config = dict(
    d_model=192,
    n_experts=16,
    d_expert=160,
    moe_layers=[0, 1, 2, 3, 4, 5, 6, 7],
    normalize_top_k=True,
    router_cosine_scale=20.0,
    init_std_router=0.0215,
    seq_len=1024,
)
Below are experts of layer 2 (counted from 0) of a mixture-of-experts language model. Rows are named router (the router's row for the expert), gate (a neuron's input weights, with its number), up (a neuron's input weights, with its number), down (a neuron's output weights, with its number) and show model dimensions 0-31. Each number is 500 + 25 x the weight over its row's rms, rounded and kept within 0 to 999. Numbers have three digits each.
Before each expert's rows: "mostly gets" lists some tokens that are sent to it at least half of the time. This comes from a sample of Wikipedia text that the model never trained on.

# expert 2
mostly gets: " |", "|", " John", " Thomas", " 0;", " William"
router:517460480489484483495507575539507501501573501505483502508512439486504518508482478477496475553543
gate0:456530537496498538498507528465532497524507467525485550529501482481543513505484482511493545493510
up0:492533500527520466542481495496469454492506508468493510519544496521478486477496465506530516534454
down0:518501469462475498549508505509540484514475506528510486502474508450492478499503485505515525525498
gate1:473511480528508475472492507454472521463492490479457505507526470541545510502540503504524529533505
up1:474545501510519503518479526506542524473495496500463515449519496531492511491473513500553527537469
down1:498467570505481529541509464489489482534505496463505505506527516514529461500509507529509527475481
gate2:503508499457476499510474475454502462489489548482484502524435500465526515497571532478514518535489
up2:478525470479471511523495505494541517560523494459509473488466477525550537510518493504559514495508
down2:503495471533537490516500485526480498499505524465531458528481454483484485460469511547479483513519
gate3:489482515471545509531500517470533502442522424466526465505532485478466490490496494511511472486459
up3:531538527504526466508531528525537493516487486493475522515519491504457511490458456556480498485522
down3:539475511488488493522488489505504526459462533542526542498470502510542473483533505476488478473486
gate4:492473506476511480488551496499488504457473503496491504518487427500475466457498476463535495530481
up4:498472545491499507448488525525467514536468539487544534486538521500483499510545532463453493502461
down4:466502522504513512521512513517479491526578555466530482496489516523496523525485529514488534483529
gate5:503513499466514516476516538486549490458513463521491513498507512461482487485503526522496510514519
up5:489485511504468485510464494467525509478461545468481517481514498525494481478541477483523538476491
down5:506482523510501478469514541499532498497518500459508537470533512508521430486550500501486512492525
gate6:507558548503500516556455459552488491498527511512513516452510528509503496532504491528450486473518
up6:495497531505510475503506496481456543495499560519511495546509522550488480528534512455522507515501
down6:530424480488532488494481523519478489462481460437520495475498508486490499545488530483504468516490
gate7:496526516502483503536503479501486484507462489469479485476462492481533500477496481450520489464500
up7:519494486469494522490498534496523486531516501523498500503474482518488508490469520467479497486501
down7:529488543506470499509508518504476498452514545502535521515522511494508505527526482485506493508511
gate8:518458476447514514530540483502492494516499505465501494509520511538502507543460514477501494541520
up8:485451482479492471496521499478529506492537469518530493528495489501517509538481512500541522492480
down8:519512504532474512447529533474501522510472491441516513506493497483489477507502524508516499540498
gate9:501516497510510513536536495466450468533510493479492464483506449496461478443494491510506480506511
up9:468524513502516503471509531529523486497516478515476490500468555477476482573468495503499541493477
down9:489488509505478529545478487478508476528558474484476519495483487532478504551496510509486527490480
gate10:535509521474463518566495459452495517508483533534505509479494435482506507495488544488491478515460
up10:467516536468498462453464486497483509536519508477499477495490477473527478512467496487465496517475
down10:505468531513481490503485481506499449497521522514510518477519561490523544476498497528466544523491
gate11:495502521485527506512499512511512494521480526494517512498491539479535513529501497478514469460534
up11:456538486480455498502489507494499479522514543464467522489521501536531533509503512517493517506540
down11:469486554499548488494483520531503490514549455514522495472479526503481473511508504519474479495496
gate12:470486511442543510470499511553516509489539471512510536505534477501528518479476443501476508515525
up12:477538468475492455515520509494510492486480521490442513511459492501445506538520476540480485467523
down12:489507551482539517536491496522487504467496520494470460495504521516529454531499538507509476483544
gate13:504490523488502491473499510445490505531512522521496498541505506505511494504506487547540521497490
up13:472508515490501479482543479546508509523496543506457488466513480492503480504501549551515527459525
down13:491483477520502477519524512479501474503499489494475479475481489505444515539491485501448498486474
gate14:496524480510527512510562530544482531493507496483510479469480411477503517547483465478460513510525
up14:498491505482520547491450491463505471487479498475454509480539511505504516530472488478502484510558
down14:517490530502512514512510566465506480509479505538509498536502454483482468478496498500510485510533
gate15:474512523518454465474485449482527523478478473458491510508512483511512514463541494485509531495518
up15:467518484469497539515502480508489481526508509516541478529501473477510521511460492451536485478469
down15:506508485527495495471504526521486454532490530518510471517538491518521497503518533481466524525461
gate16:477461486516515495527521537512486484483486531480492486471500503466521508514521523530463535510525
up16:459472496470503525533476465503510477522506560469514485475508523458474511492508508571497507519512
down16:565524520495497495509514489504495469520490485492501541485469475513555470517495527481534530498470
gate17:534496511535532461525492485501530456481472502514487511501498483504469499490507500470458482509501
up17:490487526510479494501529485481493465493525535478562480459484505514505510492503560543500514530518
down17:488540451500494492524470564470500539522482543507525498555458507455475538497480501508490536485488
gate18:474510434504521486462509519484519481498485507540474476513478476545477472445526561532469493477499
up18:497531460498505518503479529519540558493492517557489484503488494463506479534458452560538518499514
down18:528485480494443511514484468467514536530477471542491533474530456439447493513565472468494535516503
gate19:507495456496498505486485479518509546466454492520505543520539504452476480454472489484460461532483
up19:458524485490521479467503512481495492554463512492491513477462520509472524466465485475484528466520
down19:513528546529485532497502522556488473490502518488479486515482492556482508522512503494499523527470
gate20:495493512508450474549467479507527472539498504515492527488513505496539491498466502472462508503536
up20:527493515489500489514504498449505464516530547537526485481559502562476546497488513547520481530480
down20:472506512517483493516484513500510502485483549476526554463434498478473541479495523543533518490444
gate21:492474482456539476504533494531526485506492488501502541492552526522490494474477484500501486490531
up21:489510523493502509488532486481473503497484477522493525532497511439509484519482489547508475477482
down21:502496515552517494493474482500510491504441475491468514551485505493490547505472548536513495518465
gate22:510462491490440522530547522490551494482522538480530515528476465472542542521550506527455493534521
up22:497539504499480524501531548486498478502518473498470511476546506484491505502474492469512499486465
down22:465488490487537486485520480491491519511503528493496453513507479481512475504504513537514473480517
gate23:519511479540496488517520518539478514498524492535491494483510462511453502495503504459481523506487
up23:508488477473510487517471487508488489549510522491495515508503501512516499503523565455455460478506
down23:538523462466498496474492482495513482498507507524475482500498546505526495523505472528488505481519
gate24:488522515443530553510503529519518534462500467537493454505525511475493571483539509501476503500501
up24:460506493547475487509518507542520482476495496468483528511494508495441480525491481484495488468507
down24:518501521481511504457505465475533494460522480482534463477505456503494460488464471466501520513491
gate25:544453478504517450519517554522530520495501493495456502489463483475538555501537480504480505510535
up25:495497494495492500496545516545517497497496476541500518470513485498472534461499492478488498503507
down25:498468491502466496491514490469505490497498492498515496502517498524507559503505476470529482484468
gate26:519548498482481502501474482474498518511434476464450482498483486510509495482507504512496542497505
up26:509495495527488531495485481513470529549490494472475492495498529497481485517502499515497494516507
down26:513506466490509480498490475532497501500489538503490480539463493499490504510477512510521506484523
gate27:510518463503469509531507505505490530568482507499477524500494480447519481498527545517493489472501
up27:555499442509496504509499479504509512492455505482516530421482505488524476494480490546489482527534
down27:528506556503520530502471507472533534559509508506510488514469508466539473506491506475512534474513
gate28:524512510522503483502538509507437511482484500494451539469488483513504440518472493491507538531500
up28:527462516492482474527545511512484518482499453438493493492509488526489468509460510503506544523476
down28:511471478501486472516493516492547486503503476531537448470434514483538508492522504481499529506470
gate29:485484513468506508500481504461516466444542517497535492487494475465464475527455495503481491502530
up29:504522525520488493518507526515526531497528498478465526510564487492487510497543457484445503481494
down29:530525469475506500521521471542532497502475478504474537544482495514509487522483527484482473478482
gate30:516496460510465501482481503519513523524470535487506499477506479533490480522496503510545503478542
up30:480472512493496526536480522466493496515500503461502463493510519487505503476488494480567533516470
down30:501533473479534504502481504471480471507489508492441485515454544511504523514506416491484473510467
gate31:478499482497510530514506490478497467461507512508494444521497541436489507503480482489526510443449
up31:516510489485496531491518516498509509535454490501516520499469545516492505533524501559514456490511
down31:497502488484488453512532504478493502550490492470471477512482459501517479525461485530486477530540
gate32:449536494478523473496522505514458518490471492492482556500504473466487500549485525503510524501532
up32:481551495439525501482489535494463510506559468476477492481516540523508496499526497509505469545554
down32:526517472485511561506470488540495504482441540478488504517511454500473440496490511532507528500497
gate33:497504449504524516470504557545466507519485495495495487489526509472479524503444466481493555510540
up33:485463473447488451456489507506528489505481499527537516490515504505482508515482478478484537553491
down33:509536478497529492470474482514514525516477490495481486501493536565498498496516480479520486501476
gate34:490507532477468511483512497478466476483535512489518508449525469514493486456519474507514552427515
up34:521526463520488448427503476495498517502503521480535480492520484483470494530517537500508492518502
down34:519483506502497482512491483491478488542502518540496501525484512473483466485478487504485455517516
gate35:485523532506469521498486510537525561489451512461485474508531504559490499495450490471512502449477
up35:518496501486510498474505473501502559540457526528488492469477525463507531515497537510486516513526
down35:512502562509540514500453489527499484530447482511501468497529504530513510504521490490516517499524
gate36:481524467538508509520509476495476518534526525492476545489474475494483479497496515470511461544504
up36:552465517450478533456511501499529468555508519514501499483532504543525477448504486509528500457490
down36:482515510548520513495487471490487481452522507491529472526509464530532504504503505483509524501471
gate37:512565504528492513436510510499510482499512512536470466475511493456478481539524454522513492519504
up37:485517502498451477506544472467490523502507514514511518565554474526499532472477452463489483458488
down37:513567476503445522488511479460497519450553503530464551508513541525507487497486490477475498475483
gate38:523503447510492561482545500523512550520496474491539501514488494487495503481537523521481488502547
up38:531492521509482424528478493506486446480476515539508506501490482514500499500484525495543467508506
down38:485468498475533495544511517492540498493501526514478455514518443470524526529492450496532501473474
gate39:491486477527500520500505494495468546478532526482539506521507477489519481494503493516436470488479
up39:506510507515512479496528501537493480477500549494477527492550490529552531490486515492501490481496
down39:505505510505481509492523507440472506483486526543490488491522505468486515501517520543516465497552

# expert 3
mostly gets: " with", " /", " after", "ir", " between", " when"
router:543492475508585514527487502495478527538482516500541480520530497456482530521535482468528525522518
gate0:496463511522486524541534539488522513497490492487489489493483466531498498489499469513499482478500
up0:530485492531493479471519537498506469502472500501466511486520453498489526525573485501485496521457
down0:471507490469515534516527490474523530488545494487511501513469468490466458493495503506495563511466
gate1:508546524470477518563474496520506460529495485481526533554533468489481509482515437536496460525503
up1:516503500494535522497479503493489544488475452537497454507455509447466493510540510469503521504497
down1:488464515515441528522485518491525468508498493514517510529487459488547492528504511505526486461558
gate2:523508522515477525524474533472501520496488499479531481534510479459479535486482468510555492528502
up2:506521530525520494521481495533533454484530546525491514487507456508506481549487482468481522493484
down2:482576486499495491529505515524473514495485473550469465495529525499460477444493455505526492485491
gate3:503480502476504511546513418530479511453472528426475499511492523502490540534515466494484518536478
up3:549488513499504498487514485490522482535507454495460493480516452513504556549499450483513465529484
down3:537523480519494478501471478523478508529528500464499509529520465527548536484517468509455534513510
gate4:471486466508519456535508443511500494486473553533505524484489486477489509485530502498519511455507
up4:509519503522522463492535502455493514474495550481550499518519488487482526523459509494517495540499
down4:492551498528463512471522548501516474535511493466471496509450547530491477498500492458494542475506
gate5:543542561549502523496516493508464455496539515475527527507544488494473498489541494472509494501472
up5:485526522468533461475523526528512507460478463499512521522532504503520474474489489486499502526484
down5:502531468509487544519506483524474494504494548554474457457468494546480496477522476491503459510478
gate6:458553501483524457525514456498508513508466476504506491488495504465473551553524494484509511492523
up6:510491496448495479510526517517512514525494533496496528523490518518546500501528509485448491459481
down6:532507495487487522492487484520454494525498472502509488524561492505492535477511520493488484523496
gate7:501501494468506485502521527481476502492488496505528471470483507510530497480518538479511506501557
up7:482486474524507545498517471497493514548529519494456531525514518504492525470469485497538489507536
down7:514544496493438492533510513536487497547527466502525510512494535494478502479517471486488497464501
gate8:487504501518496483495480515513522540521461468477532535471516475483545503515462483518488533510475
up8:506458494503454499517473526542492484482468474517487501476550489507479488499546490469483503499511
down8:506488489505505531478508502503496470510508497492500493505493523472520488501486547525486520494506
gate9:555500476500513540551473498449516503491516436520491458497484466509502515517469488539512509517534
up9:506497547495468522519422536515493496500489483565500500522489480522499475478493488477490522481478
down9:514517475511519512528539469502504521528499495485454457486465486481489535489482487486504472491521
gate10:480516495481508473511488500536480539487515503479498479507489501485559512481484492525516475539506
up10:468527478476532475453516496461545463471482508499495479503519496530494475474496514468507524502499
down10:502487492473480483512483473501517481486538501457453513497483541553474514503499523480498526503482
gate11:499557530490501481507456510499469517548457486486500475534492515494505508501460496521509506447511
up11:473536488489528490538526480474517489471507526477504515522496516480533494483507482502460486515458
down11:542474512504474479525485504532503551558477483526474467492513469476545511572479529506457496478485
gate12:508469492546540510473490407493498483501516511465517534495452532488456513505509545496494555530500
up12:530454487516529497532524547487524520489488460483476459499490505508533550514492478502500507513505
down12:518544551516520474479495515522523499519544467526495537509474541492492490457510510493532487500478
gate13:477450492443522509509518502500516485471511499468493485507525492453555468525506508481505503482493
up13:503477486480489517470519527501504535507515466485535505523487488514477482514483527518476480468556
down13:488464486512479511514507451549509462468505473470484519519540481498515529497499498459540471488533
gate14:466530513481512511527476464503505464530526510455512521483491508514515498440468487510515473510487
up14:489557507498478521479474481473544515511494497515492522543464472458474491511507530488521518490515
down14:512519514508499492468517507528482490468513520459462507484511493488522510526475524523517571500513
gate15:514520495500487481480509482517524513488534506511452500509516509519515531476487497460522504532537
up15:486485513487516515436500515479539512529479556483495489496542498501506498470458453448495504486500
down15:512519516477508525504491455523499510468522503504499464521504505478476515494514523498459547519431
gate16:460522522522529494525484532506480501455470498501514528517502494491501547549496499480467576449505
up16:477481486523541510532492492481502473479456509511471484539512515458552499453491527462489551483503
down16:506497478486502482490506528501529489506506536484566480537467501503495498495475469507460490509551
gate17:473500493495516473491481513508515497478510477518519504498477514494498522498530508474535497497505
up17:504509496492495498488512505519502479522479507490466524475487479490451512498496499524526515466502
down17:540543537452489494505486486543540469525496488523497475493510470490523478500479481523539487529526
gate18:480558482500514447511511520471477489476464535516493435487495472451497483512505465445483469490512
up18:482516505498541453486530524499485526510518475516493453515484534515496480520498500513518499464518
down18:456484497475474513518481543472479452517484488436459484490493549487531482473503512497515551463508
gate19:499507521451507508506495550529525461511461500460466508517492513516526463531505523482509515443464
up19:486445519480539526524491553481492527476479545485519500518464481482476498486510480476502465510468
down19:511518513486492512501441481522537497535440482521482491499477500472512477454539461463478494516480
gate20:554455482546475466507481467489538546536513529459495508489479476476492480461488502480484538501532
up20:516523512500519455499492470528509484484519506499499489545520522462532469487469474499522487481510
down20:501469462475500538460496503503517521491508516489543484526493501455536524534502494501477482489516
gate21:462496482523529428458508522495469537480448510506507537491486474490528506495483540443504532489487
up21:477512496528474434500474498541544489513486478491491499512479499528493481544497510537513516492523
down21:495529506486553519517514529503488491485479527499462483487545501497461504471525510468469492524495
gate22:511485490501508500528525525458519507503509481483498453517489506505489495495497534467519514516477
up22:505456486528476488484482512524544469494468436469536498535509505546482528545469522478517476475483
down22:456524499541477503494496504536508508522448552529504460493496506508561473495504485529484481536532
gate23:475517542497570465478501494504502478481522478503459523511502527515542505508483489499514551492512
up23:521500523469482500537478506490505518488502492539520553526525498509480480508533514463478483507527
down23:482463509522471477497509479526484558489495546523502491525509496513549523475518474527515515523476
gate24:494551481494512549519483503490505493467475449505490459488572466493520475494478457515492504476504
up24:520477532514497502536501460480533506523488566498512481536491551445469525494497515467486528505460
down24:476528530496513534512449478502528491510492507527492452531500503486505484473511512489528487541532
gate25:528507526509578528503479455494503520464516475509468530492483467503541492483465490485514534514471
up25:510483497506524504508489512528508476507466536508509469457485518507465488493495526485543485467486
down25:550539522480474499504489477484500536485490535518547479513496490537541487525479477555478519537496
gate26:506489508498524522521488497501517494525505516500488533501473480550472525506540456512525512511480
up26:524497444530488514524484513529534491526485501461483492514520517452514471486472496534474530493516
down26:497475520482503508555511539476507481448486506465502516517505470478517476533495474514510511500485
gate27:479524490507499543550458480492512520522497532494518515470523501485523478511497504517500510509477
up27:499547518543536483507448505468463457528496494525492500486447499501509515510507530494492483537507
down27:483507468469527525539488482521523538516499481461477525487494513484521537474533498478475504531470
gate28:478431512566497496478528488479474517474478529532500491477505509483483505477496495489485479533533
up28:512472502476551504513487472488521507450508457471526475480555517467494516465501494517544485452526
down28:530489498515501455479520475519465490491481504529521510469558524479454478481468499464465533441486
gate29:479456479512523458509481505464503511526492461481517484493530483502515516559513483488477515486484
up29:460446490484457564545475525503519478499475436539530477511513514525474487494489482523499519507540
down29:565551506551504501480476486508524565514488514494516541499497549537520502532486491493501502503482
gate30:536498478483521501552467526497458536492452473498504535513515530509456507480505536500541536501511
up30:485490476473515460514511469530506503499529476549476484486473475531496539437534511555531521439546
down30:467468471507535462523511522522507471468509489458496506461516484472540459496505469541540509472518
gate31:508509489484529552500502508500484534446547506515532496504487503524485497448517443462506546498468
up31:517520483469514540487540497523493546535528479483516500537500493506494530501479515469500536510487
down31:510523511482504504490530503531496544540478498495511490488515488479534476523490542486519519474461
gate32:498424511507519490529492486494488497495493492466540564513475533489541500445503505509524543542500
up32:509467479471482460494500563485527510540538461496509508510516497485489524492459497495506474467478
down32:494466492467514482533508513444522498473470465487465482489460494532504503540484480471529495486502
gate33:528544550493489506534448487484526516479462514487552507554484536539485506563497506508532519485491
up33:435499465525512508509523518489538509505547434506486493441485514485502502501473510488463478472501
down33:489449495519530497508482512507501452470475530459526515546522528500498487508513504454518518495499
gate34:499517478466514499510569488466529511503491506476498496486474496503496544454519472498494536503533
up34:516460469477532499509459531497491490470487505487552509542549503479516485460476494512487484505458
down34:519522489506500492501455482484454535505510515514500505502478586474555486467519466463508496461497
gate35:502553491485500532511450522498482527525501501459501467501491465516476461532501510483502499504510
up35:508509471492488513437499482484514517504521477484521477540478568504492544502489539515506515498518
down35:518499471478519488508514563494516476519544470511507483485464492492527527482518446433497534519531
gate36:472540512495581490522526479541485478485477470503471492488523472487506492498508492511470513462505
up36:528397511484498532520550448489484495527457493482471501504532525495451542458493563478502474598510
down36:505526522514495439469481460521530499484493499561535534514490495554463507531543537475530539490540
gate37:544532520514480523447537507503505526502518490456510526491510480531444491473485511524496497541482
up37:516507492498499474530511537530511475503505512480496456486537529480481542482523481464521488405538
down37:483460509484498521490515508458485496500513518471470563517462496511509454505517487532454529538543
gate38:475543476529537509534514544493478530531514473467505519468505477517501539501482479492501472517533
up38:491483485506494497454526532506512498462481541474513514495524528529484510488460464531483520485472
down38:475498486539512476542469474475524484534484517541473415494497481531473506517464498516471490530466
gate39:496472487500527509480489481528526435485491479483503506506535504511523545510489471486484543509487
up39:456470479504515534511463489499544483503482489438502509472503462516502498455562536457455509480493
down39:506492527500483484486551459484485508545501489464506495511482530523516488545502497536484472496476

# expert 12
mostly gets: " to", " not", " c", " f", " about", " can"
router:519466441501483502507508484529472482509543509505463524533477494477543486510503513465503496516473
gate103:514465502489522489502490468542479449520503504491498565507491469462477513505506463543458475493505
up103:531486496502511477466482507494476491482479520538458505473509470458514523502526526487459446519465
down103:495504513487547490509520516451507513478496497526473516485546506546511511483474505513460481510480
gate104:511487507496539538493501504533504466501505505502449544499497513506536551496531480518473509481524
up104:522484484498562508454517493476500475481524515468457519507475492489500494466507521500469540485511
down104:494512489498474455521487422510515535470510474572529530464476460517484530508518451471455513524464
gate105:469526497504547480461459493475466518487508516508473500481516514487474474488519528491508528517459
up105:499499484491502491485542514524500522508488467506541450461482489493524525508504478461480479508525
down105:528493502486494515559530510460500516499463515495506485497523507456509540509491535470511497524500
gate106:491565498503486465513508475556478497527503524512504491520505468505494509549523517497468523548516
up106:501513497500479500488517514544490493514510513463486504518507521515469498529508510476509468434555
down106:443518478565459494498487487490466486534554501479483467545525522517514521502470510549478483444524
gate107:504504548496515501512467520515510493515507509547538471504477522525485502496523512496543490508487
up107:536517514502471538510458493525507490477461502536496510522537515501520504511537520506520525457474
down107:511478496475478431548531496484497480506482464511534530540541476468451481509526491460511478510492
gate108:496481498537486495511542518538530541505525469529538489474474483458528491498537479465479528523496
up108:510508493449511494476500496501477515485516494502486487525487512505443519508463476538488497553523
down108:515528512494494519514476493489462500539509508531462524489501525578505468478505508492492472475473
gate109:509488484530482487450525527486540529518509483517485512549492508492499507509470516497512492502464
up109:558504450483470532488497478521520538529526521496500526497474513503489503497514508484520455530472
down109:476494513526497471481521486501444475492521470498487496520502501501508504508531500465564507466536
gate110:479441499435510497487499489483465530467468482511478535482483558512512480514534542513474483507452
up110:527508564495467444489457495513511516491507509514518505534523509515481475484511470491487570455495
down110:506518486526465520473491485497504528499476514502508495480523540486539519551484529476512493480518
gate111:524541464467502500492535488507518531517518504487464493471493526487519477527472503550475522500463
up111:477499495531485491489516479501525488433506504476501475482489523503512537504532489514499473499543
down111:527500496492500539510474513503517522498502523477499495456525478465479457525495487512482499492532
gate112:502488502463487494449452456523485507501533486552490532525519450527510501489494501487535456531497
up112:517487496463476545483508479468538523549498507489461525480502512488464552539496469495491500475482
down112:500513480504445507517482496496521547522532508490488496531463480494474533497497529528464512490466
gate113:531471508474491491497478501518494501486506455527495468492479521486476529529543480556475521500445
up113:517485443518482541485515463448511507492499517533458498475452526529508498492475489473548559488475
down113:513486479510498456516496490495471478498525517495474562504473496531520473489514503445516544504520
gate114:501530480500528522501514495465441502501509460492498530495481504540462522516489493530505524460501
up114:459523542513548535485490493510522485501498507540533494460473471526541525495481486473512468474520
down114:504539497512489503539518511429496501486468545528492499513493509510486517503451510470517518503503
gate115:523481515463492499507560509545496509427483503499500490480487475506494515493513496477472473550508
up115:521498492491455518495511436492514496486514501480512504504514516431466498516490506567462506491526
down115:492483490462508523497523544470508492500512470491515458469547542490455471521479484506524459510497
gate116:550503465471505482541505516509512546467538453486473500489507482491442510513496476503497507523494
up116:485487518513506452481491513521551470538569505494467530531484533508505491527490521503540566507468
down116:531471499520468528513486492512478526487487509521486479498500485533479484516505463547483479510514
gate117:539495505528488494501516468456477530527496474510509510490426434509481503495481511487502535492448
up117:521527458507470520488517513521509500492487508508507505476505501488499490476459505566472523519545
down117:505486482469494529482505474495505538511489480522484475497517496512464448453500455520499524480528
gate118:528453505490453465496508503471531521488492514507478540556480457480506464482469490500553489511521
up118:463490505508506523498513500509482496497478513476521498520475457504490513522537501493479497467524
down118:554531485498504531503494499531522527520513462502534476528477481496507517501499451495481459486473
gate119:471550501455513523532561431524525461518479506571498488471511472434549497503474526507501487505507
up119:562513550490462456515523473491518508492523539470500488536460513567496465519480504496525500511499
down119:444512506494518513494486509537523461438517477477496509529549466442466470499517487493485532473550
gate120:471456508482498474534490461501516503518494469539519486527501532478491482516534450498518442464519
up120:515458488497505497500473551498473523515477490502523475473488530530510515496483468464535470455486
down120:491486503496548471516511469489483490473486548525472479488513526509499535511559455448475481489542
gate121:463484480455514520494452509521553482470516477529471519482495496510434502494484482486502510526526
up121:503479523504486459533566535523559533466498481500487505550520543480519519537536482527486455479493
down121:486476515476500490492516523489513488464492527545490455497518452458461477537477467503488486465503
gate122:482467491448487506536505485518506514499513506497560508554464480503488504516502506489547499511473
up122:558471496479477465494419494526499520490454520482542536501469486480510491502482486497549478463492
down122:520480489479478523541524509532454498492494498536511479525519492465484471525564522508531518512509
gate123:480458499526489480480455505525469459514533496529508497489506499471510537497490472486499492516471
up123:504480441501471507489491509522504515498471483549457517505474514520522512527495485498505495506530
down123:501480526484549483510520492480505499519525482486485538547509474476504530471473512476551479469515
gate124:474482476505484518531456553495477505513525447522473504530492496471484502464541525484480544531499
up124:445532457504513525517526490534500523482484475494441508501527483523441504558483508499513483515523
down124:497482484481486509495530501523486523498465497491470514506503509448482549489470491531493453474557
gate125:466546473460506466498492521499491508464525486544513500472475477519509464499530470515558496475432
up125:485467544513508482507538507542505509479487518511496500558514534486500495483503504520523523522466
down125:504492500508478500594515448472491481513511525506492503478510506513497480538487475466543484521474
gate126:491513466492483525531509522520482477490516514473556505480520478458532491505525492508528494462533
up126:571485505503512533496493511483511514478500494468500495486514468514470468505555524474522487513492
down126:502506469494501501504540517505557479519531547462531506491506495511507496505471540502497491499478
gate127:512487507545477512514516494527507471488486507467496524478513512437512495518524501515489498458498
up127:498505484530471508497459511510455445507514506470473483522493528520538505534520482447513517512503
down127:473545469450517505472520536509495526507550523496493514516511525517509502486524514494529511487513
gate128:516522466491509540499530490480499515533506488539508522481497504539518469466495496495558526490470
up128:467494484541499505486544498510500522505459497521487537416525537498507541503492447469490456507464
down128:515470525491466517424509486548478514499526466500489496549489497508454501458502522476483484465539
gate129:493487452507530519495491514485504429489465508512493469495490453494533461530519517528486463481475
up129:463489521467528528507449507522476554487515481531537472497520559469507480549495469489519560506513
down129:476506494509545484523478488481496483476506462501455559507542498475450476503449442493527490518500
gate130:472507504565489463551509514505544516516497521552520500474492475464500488469475535468455502480490
up130:538512477540505528477517517513505517521527540460441489483477490506507531468497525500484541522509
down130:503515477476477511509565489464511507499521464482514505488523440467498491523559505449494466475526
gate131:486492506498549476461518508470505464523447505473470511517538505506530463504436493493513478510503
up131:519492485522514530499479482518467475474526507547508473484493492516506484480512527501493512479511
down131:554501496552492487500485495500485516527482499498517493523484463477538478491470446510528511444479
gate132:499481505483515501521526488533462391503523485529488485521531499522509505501504459534510510475518
up132:496456510550500493520463502514491514497492517502447523527517497471540512461529462482470451509466
down132:470544502449527504458526490497498490525560526479513502482493493520462488532502532484523475481520
gate133:511453494464497532515531491521494519491508489505482482456527486521510524499507529514458482476542
up133:476505511487522454473502445499514519536514502535491514504494489494481503531500472468516477438461
down133:495515456476546494472494511512498480533503498491450490533482493493478448465518512496482500473530
gate134:486503485507484475487481487482524507463521480522491539488498552490507513499481514507530495521495
up134:448503496472457477520532511508473503508500475585511551490495450494526519556477502503480504521480
down134:452456481536512502503515493466540459528489521544484521487482463487463512549505510492509506495497
gate135:498535490524504513513494465490476486536485535489496553492476502446516451520472504499472485508468
up135:554536480523464542457494469474509507526490451547536527479499485508535472510491423552485492491478
down135:474521492499466514546484509516453480517538514497474518483538457466480514508496506522474475485554
gate136:488566466528514510508514526512492483502513457496493489496488467481518531520506505515485451502483
up136:503477496483475490521492495504512510525518498498515470488513481547496466449520488484519517517529
down136:490501539546495505495471474497518480493498528502503501480492521514500534536529479493505504472489
gate137:529505493520488520499520527515501514492488470534480490540481534469505491499480474492478520475466
up137:484438536500508511519507466469518538534502513514463481470503515530482513503523501474471497484481
down137:484485504559525513515455465496558524508512501499456473474517526501520523480502519468502482509526
gate138:513518540503513427537453466487476525516484534494521489549507495498511504516451521563479495483513
up138:511548468543500497512486506481493537490494503516488503524437519523494495514504578512488496481524
down138:465511509498455508489484469510487451488436504475476528524489518516496484556504544487501516510507
gate139:537511491531544480536508494424536493485503473496497516485461536487487467543464473510502523508531
up139:492481479527557484501451512495501474506490467486522541484491533489507480544509513499524466493468
down139:546478497501499500507498490495506496509518535491535513443464501488500490485532469496486534543520
gate140:483472513495434544535461491505484489520534536523480499484485489495482509524514466469497464510540
up140:486508538516512525503463505523488554514555510529493506490524513516476477470520492500480481495457
down140:506503465504458514530536471477503507502477491527467494525550496467493495485483475533478505513525
gate141:560484538500470539506453491483447476492521473507453522536524496510491451521484481510492480524484
up141:560496458528486518544471475498515477521496492530472524506514491475493477474499491532473512521501
down141:502473480573473500462483480508519560488469520518549508489474511528473535505496444486482503521477
gate142:485504509541485467490551506475486488509496488503512483522526511509513495493500499478473506502487
up142:485507482504456497539527513476488506511487535498489448462532496459544476509467499487450507460494
down142:510538518530506498465475487516463450511491505484492495497500564480481470509474518549504501514467